config.toml
num_hidden_layers = 9
hidden_size = 224
n_experts = 16
d_shared_expert = 0
routed_scale = 1.0
lr_router = 0.000405
vocab_size = 11707
norm = "layernorm"
norm_eps = 1e-05
optimizer = "soap_variant"
learning_rate = 0.00275
max_grad_norm = 2.0
max_seq_len = 2048
dataset = "wikipedia_en"
Below are experts of layer 5 (counted from 0) of a mixture-of-experts language model. Rows are named router (the router's row for the expert), down (a neuron's output weights, with its number) and show model dimensions 0-223. Each number is 50 + 12 x the weight over its row's rms, rounded and kept within 0 to 99.
After each expert's rows: a language model's description of what the expert responds to. This comes from a sample of Wikipedia text that the model never trained on.

# expert 10
router:80 50 57 60 53 52 48 49 44 59 58 35 45 46 66 37 29 46 54 44 41 49 45 43 43 95 43 62 72 47 70 41 51 48 51 50 32 38 34 46 43 43 44 64 46 45 62 51 69 43 47 59 36 55 45 72 55 22 35 67 49 57 61 55 41 49 48 57 51 51 57 52 31 39 70 66 39 32 65 41 47 48 79 62 46 32 26 49 42 53 52 72 43 22 55 53 57 58 50 45 60 61 47 50 35 52 54 54 45 53 31 62 42 47 55 45 55 66 64 53 62 54 70 54 58 28 46 48 28 54 64 56 40 50 48 57 40 50 42 52 43 43 62 48 49 52 66 36 60 33 64 45 63 50 45 33 46 46 23 47 78 29 35 34 58 57 49 78 51 38 60 35 52 38 45 46 45 31 53 33 38 70 40 55 70 42 69 59 59 39 46 52 43 63 66 61 85 40 67 54 43 52 67 67 46 50 57 49 48 58 49 51 39 47 59 63 58 55 53 34 72 69 47 59
down1:60 47 49 30 43 55 45 41 53 69 19 42 49 45 28 33 61 53 46 63 46 60 58 72 29 49 33 48 45 49 40 60 54 37 22 52 40 48 66 57 63 42 74 53 59 40 68 53 41 48 50 53 59 18 67 28 33 48 75 59 64 07 29 65 62 29 46 60 41 53 57 60 59 42 40 51 45 55 57 52 48 55 59 42 54 52 63 54 71 47 39 65 33 68 48 52 38 63 62 65 52 66 56 48 52 45 51 36 54 33 39 67 66 57 45 52 53 61 41 58 51 51 44 46 74 62 51 54 43 70 41 25 56 63 65 36 35 49 63 61 42 36 57 63 43 64 64 43 58 46 41 43 53 65 39 31 35 44 40 38 51 40 60 34 56 41 30 68 51 64 52 45 45 48 56 45 57 43 39 43 34 53 43 40 46 39 46 52 38 39 61 38 47 77 37 38 51 53 38 32 50 54 50 62 41 57 30 64 52 59 50 44 58 52 54 67 71 41 59 60 45 19 52 34
It responds to: Mid-word name pieces

# expert 1
router:47 55 43 51 46 36 54 65 35 52 50 22 55 61 73 68 63 39 45 58 49 68 32 34 54 69 62 45 63 71 90 74 56 55 51 47 47 52 42 57 52 34 54 48 56 45 56 21 34 50 49 61 41 36 62 68 61 33 73 62 49 62 56 48 54 25 55 65 55 50 49 43 44 45 51 50 63 46 53 53 66 54 52 49 48 43 46 56 44 59 61 67 34 31 48 64 54 44 38 59 54 47 43 73 40 45 59 68 58 63 20 39 62 44 55 54 49 36 51 26 41 42 38 50 65 41 31 62 40 51 68 45 54 58 42 52 42 61 56 43 45 47 37 45 52 54 92 42 56 57 44 39 64 33 56 36 36 32 43 53 71 64 54 74 44 58 44 50 56 25 56 59 54 58 58 50 54 59 38 55 58 46 58 39 54 75 67 52 39 51 45 38 62 65 50 57 85 46 16 40 40 65 48 75 58 46 51 49 46 52 48 54 43 36 46 51 34 56 29 44 47 51 52 61
down1:35 63 50 36 62 65 59 74 35 34 60 49 79 60 54 47 54 52 55 57 59 34 49 42 46 58 43 56 47 72 58 59 34 45 42 46 56 54 67 53 61 56 34 28 34 49 46 41 50 60 59 55 46 66 34 71 64 63 42 35 31 44 58 52 58 52 56 48 53 52 43 47 45 52 64 45 67 52 39 58 76 71 39 34 50 40 18 51 37 42 71 46 39 70 42 45 54 68 50 37 43 50 59 66 54 37 49 24 49 36 39 42 51 36 37 39 38 53 26 57 61 53 62 65 34 58 55 88 53 47 51 45 63 49 57 34 50 51 42 52 36 50 49 38 57 52 44 62 69 46 51 50 50 43 36 25 55 42 81 37 71 43 59 49 49 58 50 47 66 38 29 75 30 45 56 40 47 40 48 51 69 50 43 55 57 49 34 63 53 42 42 47 53 69 53 26 22 49 27 28 59 56 49 51 84 60 30 39 29 51 45 54 60 41 45 54 50 56 55 58 57 46 58 50
It responds to: Title and name starts

# expert 14
router:60 48 47 40 45 39 49 59 59 54 54 48 37 44 60 63 39 43 51 35 48 44 00 54 41 62 45 37 48 66 49 75 61 84 44 42 52 15 49 54 50 35 48 73 58 60 54 44 47 53 51 36 27 34 53 38 62 56 49 57 78 49 62 59 39 46 48 71 51 56 44 65 56 48 38 44 44 46 38 55 44 35 48 59 53 48 48 36 64 49 59 54 48 49 45 38 56 63 69 46 65 39 40 60 63 59 51 56 58 53 40 41 61 65 71 71 48 68 62 51 64 64 54 55 39 74 51 63 47 43 30 39 57 65 56 59 42 30 56 59 45 44 30 52 50 47 30 23 37 36 33 49 38 58 49 58 60 43 43 54 55 14 61 63 57 53 33 57 21 31 37 30 52 35 52 51 54 51 56 53 44 33 49 61 54 45 59 45 38 40 54 42 46 70 54 36 59 64 49 55 75 53 52 67 55 56 64 52 44 53 35 48 39 57 53 58 34 37 64 43 59 57 59 31
down6:59 44 62 39 52 56 54 54 50 62 73 28 52 48 66 64 44 30 23 51 64 49 71 53 51 69 41 46 79 75 53 67 55 51 43 53 42 46 50 39 67 52 41 47 54 21 57 70 37 67 54 52 66 46 57 54 37 64 75 45 63 45 54 51 54 41 57 51 55 51 46 54 43 60 49 32 46 39 49 58 56 29 42 24 34 49 39 56 51 60 62 49 46 42 59 57 56 50 58 48 67 38 34 54 68 63 54 53 46 29 56 45 30 19 49 63 39 57 42 63 37 61 40 53 34 56 57 41 33 68 48 47 26 57 52 52 43 59 40 30 63 55 38 60 64 74 64 56 64 41 28 43 53 47 65 75 29 27 29 48 60 37 59 65 64 71 36 38 50 38 74 57 56 62 62 67 36 41 50 56 63 51 52 43 56 34 48 43 39 58 41 47 49 48 40 52 49 39 55 52 48 71 28 15 71 62 47 37 48 60 59 59 38 51 43 55 49 52 56 39 46 52 58 37
It responds to: Line breaks and headings

# expert 3
router:63 59 32 62 35 52 26 57 35 40 51 41 53 36 57 67 50 46 49 59 30 40 50 50 45 37 48 57 43 62 64 46 47 35 51 46 52 30 45 50 51 46 56 58 54 43 72 49 68 52 47 50 57 67 63 48 68 50 43 54 52 60 53 57 43 40 50 73 52 65 59 45 56 62 85 66 57 46 48 39 52 22 47 55 72 49 73 36 47 54 54 65 57 24 57 43 64 49 43 42 45 39 33 63 22 42 56 54 53 64 38 33 50 35 88 55 70 53 34 50 69 56 46 51 66 53 35 44 59 57 39 63 46 60 61 44 40 27 63 54 50 55 15 78 32 67 69 49 45 43 36 52 34 56 39 60 50 35 14 40 59 30 51 37 40 56 55 68 35 68 31 24 53 56 38 31 56 46 34 37 57 48 55 60 43 49 53 58 50 36 40 56 53 52 63 52 52 46 35 57 69 36 52 59 56 56 62 49 64 47 48 43 40 31 37 39 40 43 52 47 48 50 45 34
down1:62 43 46 52 55 49 49 45 32 55 57 54 38 66 62 30 49 45 66 47 39 55 63 46 60 62 41 28 39 69 62 55 50 20 42 53 45 62 34 65 58 54 35 51 33 42 53 52 53 31 36 44 34 57 47 59 39 36 64 50 56 36 36 51 58 61 47 48 50 52 49 57 43 35 56 59 47 55 44 29 55 32 39 70 46 49 53 41 44 46 51 51 26 40 53 50 30 54 58 27 55 35 60 53 42 46 61 52 50 58 74 64 41 35 30 50 53 47 53 47 47 65 52 44 37 44 53 55 42 30 30 53 49 52 56 42 58 47 62 35 64 41 43 29 41 59 50 45 66 52 19 52 36 41 71 56 57 45 51 39 21 52 54 38 38 66 48 34 57 48 36 66 41 55 61 76 58 61 53 58 83 63 45 46 32 40 44 41 74 33 39 76 31 38 43 49 61 75 25 54 60 48 40 41 64 52 46 51 75 40 34 72 77 46 62 68 36 55 72 62 71 47 59 46
It responds to: Common noun endings

# expert 6
router:67 70 51 48 45 44 53 61 51 50 55 61 56 63 73 59 38 31 36 46 54 72 42 31 49 69 49 49 58 48 55 50 60 46 62 47 52 22 57 47 73 33 57 93 36 44 39 55 31 53 36 64 48 54 61 42 71 49 29 59 63 52 46 26 62 48 43 48 45 42 46 55 42 51 68 58 43 46 69 38 66 35 51 45 53 60 60 51 49 59 68 63 31 40 40 40 69 31 66 31 37 60 18 34 35 61 84 35 43 63 48 51 50 39 41 62 68 65 49 64 52 46 51 69 41 62 51 43 43 56 56 65 61 37 63 52 38 44 70 46 53 34 41 48 40 47 43 46 39 44 50 39 49 49 39 49 36 68 46 63 30 53 61 60 46 48 51 57 50 57 52 51 39 53 53 51 54 61 41 43 43 51 80 35 45 42 48 53 36 52 60 72 48 61 76 61 59 40 46 39 41 56 51 68 60 43 63 49 24 40 59 42 33 58 35 54 42 34 72 49 44 63 26 46
down6:51 70 59 56 52 68 51 57 51 23 52 49 62 64 64 50 61 61 50 38 60 56 50 28 41 45 35 62 56 61 34 38 50 59 46 31 57 50 45 48 70 56 62 52 50 60 47 50 39 52 49 33 33 44 52 47 28 43 64 63 53 48 45 51 50 27 57 36 35 52 39 65 58 48 59 38 60 58 22 68 47 47 80 66 34 67 46 51 71 50 48 59 63 61 57 26 48 40 36 55 58 42 60 66 32 55 44 55 40 30 37 19 42 40 47 53 69 49 49 59 78 38 49 30 54 34 29 37 58 48 40 59 51 60 51 38 39 56 44 39 24 32 51 49 47 58 23 61 33 53 45 57 52 60 44 43 51 59 19 68 26 26 70 49 28 28 35 43 52 28 54 45 52 48 37 31 52 32 46 58 42 48 47 54 56 49 55 46 47 37 54 17 35 60 44 60 49 64 38 55 42 51 43 57 59 64 68 49 47 60 54 45 37 53 51 66 73 48 60 46 45 55 58 57
It responds to: Copulas and table pipes

# expert 5
router:42 53 61 43 46 44 53 68 39 61 63 40 13 57 62 57 28 63 74 59 46 61 44 63 39 58 45 56 44 66 47 49 57 37 48 71 69 42 54 58 39 50 60 61 50 35 62 42 49 51 36 65 49 63 43 65 68 50 54 28 45 45 47 58 54 49 42 59 52 62 45 47 48 48 51 54 37 49 63 52 70 48 65 45 44 39 39 69 30 63 59 72 37 46 55 53 55 44 55 65 67 51 46 51 61 69 47 44 56 50 52 38 52 50 68 63 57 62 61 41 39 51 67 56 69 66 35 73 52 52 36 44 35 60 52 58 67 37 47 32 58 42 43 39 39 50 58 26 37 37 29 54 52 39 38 38 48 43 23 47 47 39 55 41 57 41 52 59 51 50 39 42 44 43 28 49 78 12 69 32 38 44 63 18 58 56 67 66 38 47 44 36 62 33 58 50 71 21 58 47 50 40 44 74 56 43 66 28 44 62 62 23 44 59 50 47 44 47 56 63 49 43 60 66
down0:35 47 35 46 51 51 73 53 27 46 62 57 42 36 33 39 43 47 40 67 58 65 55 40 40 72 62 55 47 42 41 41 73 28 38 32 41 45 48 37 57 59 66 49 81 61 56 60 48 58 58 46 56 54 35 61 56 37 51 22 45 35 49 59 52 59 30 34 59 53 39 43 53 51 51 58 25 57 39 70 41 36 39 57 61 41 66 49 69 44 39 45 39 67 40 54 38 46 22 29 58 37 68 57 53 38 54 35 52 56 63 58 23 46 53 80 49 40 50 43 66 42 55 45 70 31 50 48 54 62 34 54 48 56 56 45 38 61 47 68 32 37 70 64 47 41 61 61 64 60 52 33 44 47 54 58 71 39 50 44 44 39 61 45 47 62 48 48 44 52 44 38 43 50 49 75 43 55 32 45 53 58 35 73 63 51 53 46 55 32 46 66 49 72 27 59 43 21 30 34 48 57 60 36 42 51 49 49 26 49 48 65 41 50 42 61 53 67 49 34 59 39 72 51
It responds to: Conjunctions and commas

# expert 8
router:39 55 40 67 42 40 47 59 63 65 42 52 43 53 54 47 49 67 44 56 49 38 14 36 50 68 54 71 44 58 53 56 41 50 61 43 62 33 47 46 61 39 66 44 38 26 49 36 37 55 43 60 40 47 84 57 57 46 59 69 61 50 51 32 48 48 63 63 60 54 32 52 55 60 58 76 43 44 53 42 73 38 41 42 52 56 47 44 63 61 63 59 63 30 67 34 61 44 60 53 38 51 25 42 24 42 65 58 69 50 52 42 71 50 30 56 39 63 38 48 55 57 62 56 21 53 15 47 50 46 61 47 58 77 69 51 42 51 49 62 58 54 30 58 57 54 74 64 60 39 62 50 50 50 44 67 47 61 51 67 53 37 39 40 36 60 56 52 60 63 59 29 49 46 45 46 65 50 47 54 41 61 62 60 63 48 51 45 37 59 33 38 45 31 48 65 70 48 42 41 58 27 56 71 60 43 39 50 08 66 49 50 33 58 60 49 50 36 59 49 54 50 40 63
down0:32 61 53 49 53 55 41 41 57 47 51 34 48 49 76 50 39 46 66 62 61 42 40 39 33 40 43 40 60 46 60 35 38 44 47 59 47 38 59 65 59 30 45 71 41 43 68 44 47 16 45 28 37 63 43 67 41 11 61 69 32 51 33 56 29 41 55 57 82 57 61 66 50 52 88 43 33 65 52 39 56 47 61 56 27 37 48 52 40 56 68 58 15 55 56 71 44 55 40 68 48 49 38 70 40 62 67 58 41 35 38 55 50 46 45 66 40 43 52 60 54 41 58 43 36 48 30 57 39 58 46 59 59 66 35 58 52 60 48 52 41 61 54 38 67 34 44 41 28 66 63 45 47 36 54 50 67 38 43 48 65 64 40 54 42 41 58 68 50 40 47 73 55 46 61 30 65 57 37 48 67 31 54 61 63 45 59 52 42 48 53 62 48 59 59 51 50 59 51 58 43 45 43 45 42 57 41 63 56 52 53 41 40 58 35 36 55 33 66 65 29 51 57 40
It responds to: Capitalized name initials